config.yaml
n_experts: 32
init_std_router: 0.00662
vocab_size: 2048
dataset: "wikipedia_en"
Below are experts of layer 10 (counted from 0) of a mixture-of-experts language model. Rows are named down (a neuron's output weights, with its number) and show model dimensions 0-95. Each number is 128 + 24 x the weight over its row's rms, rounded and kept within 0 to 255. Numbers have three digits each.
Before each expert's rows: "raises" lists some tokens whose logits its average output raises strongly, later layers aside. This comes from a sample of Wikipedia text that the model never trained on.

# expert 0
raises: "us", "y", "i", "or", "id"
down0:146116116113079091077097127106144147124156118149119150110119140124115094133123124143133145135154152142145128085114066138116152125175151155126113129124152138170161100173069137093135104100134130129089141122118142127151098110169104090095150165145124106108122133092102149158131132153156109125
down1:123122099104150156134115124145131157120127155114130122099107134105158090109144147162146133136099091139159148093087127125124151153095120102180069132083147144114130146139132155076185145096095115140100131132111157141100110117132138129107101150147114123115145175108164091104154102141158151141
down2:090122168125166132130113150107148166139149124106132122067146127120090184122135143149115124108122123201126120122106111157123135129120097141075134071135120144130142116165161158111138074167119142140145136109181102138112150142167110133138123164119110110174116145136128143135110114126122142130
down3:166100129120125118122081131082138100201136090139164131142126112103136128063139154123111147132130172127155125120092139174084148128186126129125133135111133080118131130121131125136086086130103098118114109111134146105106134146114109122130106142089110115145112140141154111172100139101126158134
down4:118151100098108108153148119085140111151109167090152133127123142104076163126109102120106144125159110144136155134110131136112104156135133147103102121132155143120097155141114133166134118117108096125150175152143124071113079127096125123160173101124147100091156112163127096104117078133139136174
down5:145126157154131164114090116150135140140164109133168108120144138125111137161128098125118113157121149090143152094096096137110171155160137133144112146189143150132130151115070112103124121133135114083108136117100113133142098046151154176134153152126135101137155119139147136115124143116151172114
down6:129151084122090132063137147159124148115092110133097127107145140154101163101104156103128121168100118152151132111148148151087106114121119115099098103124138105128159121114102124136124116113164076129126145129121156149123129126164095075134123137152122102155114160189151159168141153131117144100
down7:136119110147160121117128135124114129101147094107076125125122161114087155118120160141135167118086152134132110145068146157127119194130126131174123150105125072137182075128134129163124099147099128130120096149136135133120138147138094161152128111119146159117143126146097077110143139116108144158
down8:136135117134121113132126102112129133137146133125140144094127157158126147125131097137123106112154126105100148152140145095108108152154171140094115141156131126130134148150123166156164100102178161133165122138152166103158162078136114126102087115103133162156137074168118176103100148131090079103
down9:152145166152122119131151114141136083098155108146131148151122114142181072116148127146142080127117134110143151179128145084163114126121153119151166144159131138101129158110117168131147164116134139178128112118152084175145117147108147168134142107155105127151117133125176129134122100100096143152
down10:102111105111120087153086128149130080119132139109131136086181127113127135108131099096115152107116162160092130125104130143141100181135142104133154128115179176124134133179144108148131075121145096130098161176098138126136133116156128121165138114114118106121092117115085136110108123101104108134
down11:151145141137152078136098086118143103199153126128136143125147119157168124110124133125130088105151104160108129119122112121103149099136072084141147130144154150117105121136158110079082162125123099111089126111120151134121102128145155153099146146169159123141114140115138131118159121142127096185
down12:132146138128179109123145132083163174107132148065108108104116120099171136087135110130098179197124126132136124087159174108126106123142121136133128100081128119122144123144147129163126118135130125159131119129119149127120106121108125102113077135130133118135134180108125180133133166142158146119
down13:149163123148116105142114105152138139115144151100121154113112109139150093159161140158121118100129149095114099165136189165125123140085073148174128122128194121124140121123177135132157121145120152171125130157149115147177121110100131164138118136149112168153133132107135181121107131140115126116
down14:131095092106115112138084127103163170100116126107135096156103158164151148131144163164113097120134130139082118169160163152091128166128157128175144107137126131108137131167088111146154123112127104101112100140121141129133143146159128102132101152143152139124094163112179136145118110161116148172
down15:115135117098133118109151080150192134165115124163095139123092140113109137136143119153130154168107161135129102138150156132142109166146130124097134096126114119142166137143098111115150159098159119156123165142150130185097129118137152167093136122093144133086112120152157181135136171124121107101

# expert 30
raises: "d", "f", "g", "v", "c"
down0:131130112099136172131137192136168131123092110123128148103160119117132107142112148116132156141147106149171123138152102122121143124119135152105128111167141154123080180087091158152147063148118124107164120114143091128063139130113115132127134128121131126103158127111145140174170116146116157103
down1:157113097136097151149159133095083147145097135151121095102098140125122128105139129170137138144129096148099145123098085137120087094090151125098121136131125156141126137154100104147095103139098156166172141123159109140154113176117169126127100127101085116151092132162143106139125109090091105131
down2:129163143113124101125144096132113145163141147151123102107105161127137144120144175122167137134100173169121127104123135111145117143130121132089116144126135116096123136096114116088112121121134117163082158135160148160115169075120105123121186114149150100117168074075156101129150111119116095131
down3:174156189167160117155152118121113147145107115147114098113108126093123167133122106146130105106093129139098132113169094116146147095088073139112151132106168117125162086120103138092089150141140156128100125130131146127169124114154138090084107164153145108161146123103132113124128119117150119125
down4:077116117106115107099151122116138101166114110121129130136141147117097170148128158080126074130115152147091166137143133107098113159145121145168133100157073157116146106116119181071137182102121147120101093152141085102133123129134129108115121117113114116133139134117144122161146142104163151128
down5:134113155131117119116141121097110154159120111108162100135137165166117122095107114097116088149166132133131127122083150125095116127135136095090189093136111142131116143099145136112169166151128093118150148077135147123124180109102178127096080118113092098129119140162119105110146151144138140139
down6:159136087129089097123130155095133165119105140126121121127150116143158140141112150107131138141147128097115087141118106183089165151124129132133125158131141134125085183153150088124165106158095122147176142134126091144154120098197146145132123077150097145104124123133135138089123116124099144126
down7:133109114126150144138121142151155127142138106114120105147145077170134174112121143165128154130148112147106109146134125105143132130167129151103113108114122115143115198124077082141117147162157133133159100100123062111171152119134163102143174125155118134101126110144101166136147154116152158107
down8:095170145118132115143087157111119113140124130099109098160093081127149124084103129108126160153136146135175112104140087149107096088097132167117114102131137146054159129165105110148136170180150146111136141114134110120118104135116125136126157140149127138157103120111111140158145137082121117115
down9:161125118135144155093144094165172122117100167142169152137152093125078174142124095127117150120139150118078115126104138103136157112148104160112111104120104135137133100138161123162149116071095121107137167140146092139156105135108119172150143150149087109159123157130152131146118154138107110114
down10:097118166136077155125123106127135134144117140150117141096122136137112117168144133118101191140111119124144123092072135102104119110133117130123139106124142100105117089121151143156128119178084153160151112141125133161058109136119084106127095118115065125133089137161140149156105130155121130132
down11:133128102124094128133156146132167108099154096119117097142106101115096160114112141139149128139119149110157133155157129100118131159124162091114167173154146129099109155083154098084138135124141115155160167134138101120124171087121108142079114126139122115097097102103152127122130106155063154113
down12:126136164130090119116115123145119153179109175106157143121109146130111106105122108139129139121165098110134117088068144138104136107122083096115099129121108126097136105157138121113142104147124103151128101151154131166126106145177143147136135105109141107085159141041146147144144138108119155156
down13:141158111116142121136128092167151142174160137103153115093119129094148123144138110122127124124090090124119158136160133153152122090103091171120138096095133132135165140076148087140106143114121147075141111091144125168117142130126133112075103105097123118173118106114117112174136117169145122108
down14:136097145174128144167134104106099109102095115156158142122092095147138097146142113146127098113152183139133139142155112115092157136085135145106097154126128110133157119145161133139144126110157111128146161146100115126170113145106157134134157090045162121124131122142171114149123128094106145144
down15:117146122121183105115132107156157140108196134111136138119157106120130145128107133136123119142134143129118140144103134144118119166134125131110165151118140152164141128103155148088118126147163114110115138104130185173117086117170149089158184163103119135108122158130120146187143151087125130169

# expert 21
raises: "6", "2", "7", "1", "3", "9"
down0:134135112155151095098129107136118117063121210126157082146177150091131120100142131130116127135100093123116134132165138157095135135153134117133137143129176137114097111147128110103117149128151150117134108136121104109124159091131115151086126108083121087146122136100134133081108098153088124139
down1:118124106135140148094154052132077170143156136132138162126128141144141157126125130121134150151149149136140128137125138116128147156076125161122097123107117104135114157097088079156125125090082145076095119115146108129165103132129144142150142116111128136123128136119083156092100120139183157146
down2:147094113096142168111111126152076100156138136108093129120130118103138147117139144124149164139149155130137149068157149124103179161130120134138111106158163103112106125115102123096144110153112135146136082173153087127076106147130096143146105097118096106102133118136113116114098133083125129166
down3:152154102077139128081108142113173141110106095099144052121108144109121169090158147145120152149113142121118123117149126127105144121151114122137115115143149136147144136131119151120150134075125083101114136125173190140162141112100100144148098115130166150105094101141133155145147109146106137120
down4:131129112109104146157141119158184166132138171114130127163134081116104120139124148088110153112112107107137112108136156101143110107136112105131088131156073134157108105098122142109133088166139083119134156179119128151138127117077143108088087134122132157133111130179130115164134138094145116114
down5:104141111132148142160101124163131174135135097103111122093139187146112120130120132156130168103163093144127106130143119107133113125156161105090095113193136144098144136111130117110136148115162163115147190149155125101124099149127132125151105116096124176139128169116126095097151087119118116148
down6:127092120179109149119115163141124093079147130094061193127117117105162125106125113113132123130171115130106126139139104118164145129149144137140119136105141180126120135136140135104087118133099100155148169165106124168109126116135129159144149152152070140124102156137149135117171133100139138124
down7:130132156084174122079132096152139162135098098162129153177145078106111101117110122138132119109107130149141138117167141109125113141148120141114126124192146124098078096108107075131099137129140111121122130127110107089127138160080125122160132114092110120082125126129099126162119085129113115114
down8:124127123098116143114109145137159096136089133134151093141119137110115139088085148116100129165126114091086140130165110087142145132166158120102138100137162129104124138096121133085105103082106123102124128084144103167187115163173110150125127143149164111106153130124145122106094117128134176130
down9:125106115089126096147162164134161126158135130112132159146122169126117114141092142126142148098115097156167051116117138108142137126126157119159097095142119157142126111088128125127133145113135134134156160097149153102125083124112155084135147115119156197115140143113149125077136151162122112100
down10:145125087108132131123144159068111150135131100056126137133086132137131117097131143107163164175121120134140103162110070143154138141119145099131107144096116119149110084141148136167097067151148134145146084108179125149109136148152137125105123105139134137100121128099108120130123136128129136096
down11:135069064119130097102151129110138124139125126155151095129089102133139144176082112131116104162128160132144156119167143101156099108112169084122111129154158141077162149122105153128114155094147141121137146100148157127120143123109132119134106114124140143114139186169120139106157098123111142136
down12:102139123174147151148138100174150148113113106109149092114152133176119137106093135111115105142145151120096110134128079122132104122083136092105123129170140100160137133153112115098138123145125132092161162090128159109119102139161122089138152108122116169113151086151152134113114131179130172154
down13:083141158156116151147122142125149119103153155144105168120125133157155099147136119135111165137113086141097124093176131076123138150135109120132078085136145097146119156126089126115139117057124128138151143125152120110151112164122145140138132137163143156116093091154176101146136148150141118093
down14:155169135125092120110151149102118135101129136180132085134124102152123099116142130153072145128082134092133127126127123116123122112122111152185123138123089191094148112129121184145141130124121151102149174092117147144065141112122063151130123153155112125115126132132126152134126137140131144138
down15:101101140119125132110170091152110117147125108123155077151104122118083137186119136110115136142157119123109132112092085133137134115129134134168150143177101112128124118134164105163064155130089111146107129135124166125124153143166166150084109143134102116134093183114146100116129136124143135098

# expert 18
raises: "k", "t", "g", "e"
down0:157110088122110124193099161157174136111153111124060113117148119120099114131147129096116175118125179150109162105123077137140155131135085136110132124114112177122140138109096135135118108165122099120129164127094137161096132134120110116146122137167118136142141139103158100124168121103122107134
down1:124098153116121145162142117138129155148101122120128116106150107119069106140083112130169118104097150122137169137132117145154163101130137093123163147175112105100111095132135134076125128138120124157074141128094113136080089121154108110110084140071159100123130110120106136152095118132107148149
down2:140138151163148158154160136127133135109137139184126150105125146134155135109154158082144158137150116134100155102135140107148169131127115148123134134122167146146107137180094147141100095153124161126173128078128108116132092127139091137129155158183168157115109102110147107168140105133174123140
down3:157107165139101148120145118138148172118174115131193100121080109108132104120119120124082135140160159091116133172145098099125089147131135104118116087087104100133143104088132120085157128167158116120117114125150124160124130148101109112155100131129126157145143130153118088122137133135134075145
down4:146162139159119102135135143156144133106091126079115149172149101126149115121157154136121166172166131110151145126144106132114126130124154098170139131144125184173099143138129103121120147143107126140151131127115102068138083105124150095141093132129180091122121136094161160152099130134122123169
down5:103153140128142138125143159146178134149132120164104121144123090100173126132127100129146152089091150123114109152082151112096150094100146119112157146111121120149150104123150147085179160135129103178095115172125130124112113135162169131138118086115127111111130113092107147149092121089134089141
down6:174102122167130122126147132140119107122131145128148178076146180107119105123155127127120131095166115073106078176119131113108146125124170106119106124146115124128154099129146090106144106139097139083122108121071097136129131128123132155132121112130173114136115114088082146112104158153138097130
down7:082157152079134114158132125116137125137120135106134120092127167146116107136102107133121095122139195156140119105122126129149140071112102112116143093134126131180125141128156139137134141172158159129095079109184149119161104131137146146132130176104143115143120126117094121095137115105101182128
down8:182122113168142141122164124129138092134130103136190123131104137131156157148164162116112142121130117139116144110121091123092115094152113086140124145116106103163109161142115149098163130119133124143134143167122125151146132096085104135125101123153121182078124121081147122107152096090157088119
down9:143124081116146132111158168107115138169125146133098088120129119120116136111082135177095126124151129106180162147129099152137122123133117124136160131141157166095134100093151116117106139120098129166127152127097133173120121152097131082158150149116133082155121185116137106095176139134126145107
down10:150146110107125119121115112165079123158083094094105116145100149107161153108109135083132159100114124130117123087137076124115147182116149123135185133180174133125089133107129112125093110143151105103106095111162109157132130120139102117128143141148124103155115125131104128131125118154135185120
down11:158137108114112150088122097108084105115162135104085139160107132075144127107154094148118146123129147104105154110121108143130144150121125107108134106125161157119101160129111167125136152134117157107156146112135127143133144113112094090103131128066119100106117139162098200089148108171145134119
down12:094123151100144158157122120137172127125136103090097114106112125146123171149117116156131111147129170130112113128124144079099168110157083127093138133133121133115108109106088139110093127103141137124139138114142102098133187177158113123115103151136131089092108109107075102103148131112099176123
down13:156118138152108146138119134108117123146102126152135112160149103120125165151129114107085124159130135121155201138121118090144102100100158156144138109142108110178126143088111111138144082134113098147147135148152113140099105076134112117116193114120139151128112134100121167089128116137120142191
down14:132119099095123158119153139109103163149133171137153105139164113061159101099130102105113176117127122160132091118130127124155148145110105152128105123070157148110125137166130101107085126107092137153119113147137163132127132076110162154109126143122127101158078170135126127149142128129103111142
down15:123113143146118097131130128120133094112085154133151131117114136104091148132134160139113114155118118123118185144099176152133123137150132140160110107119138181145142144082131122105128150123142116130098189132106119095152152154168086091114140162172083112151096167135113139131084133160136144160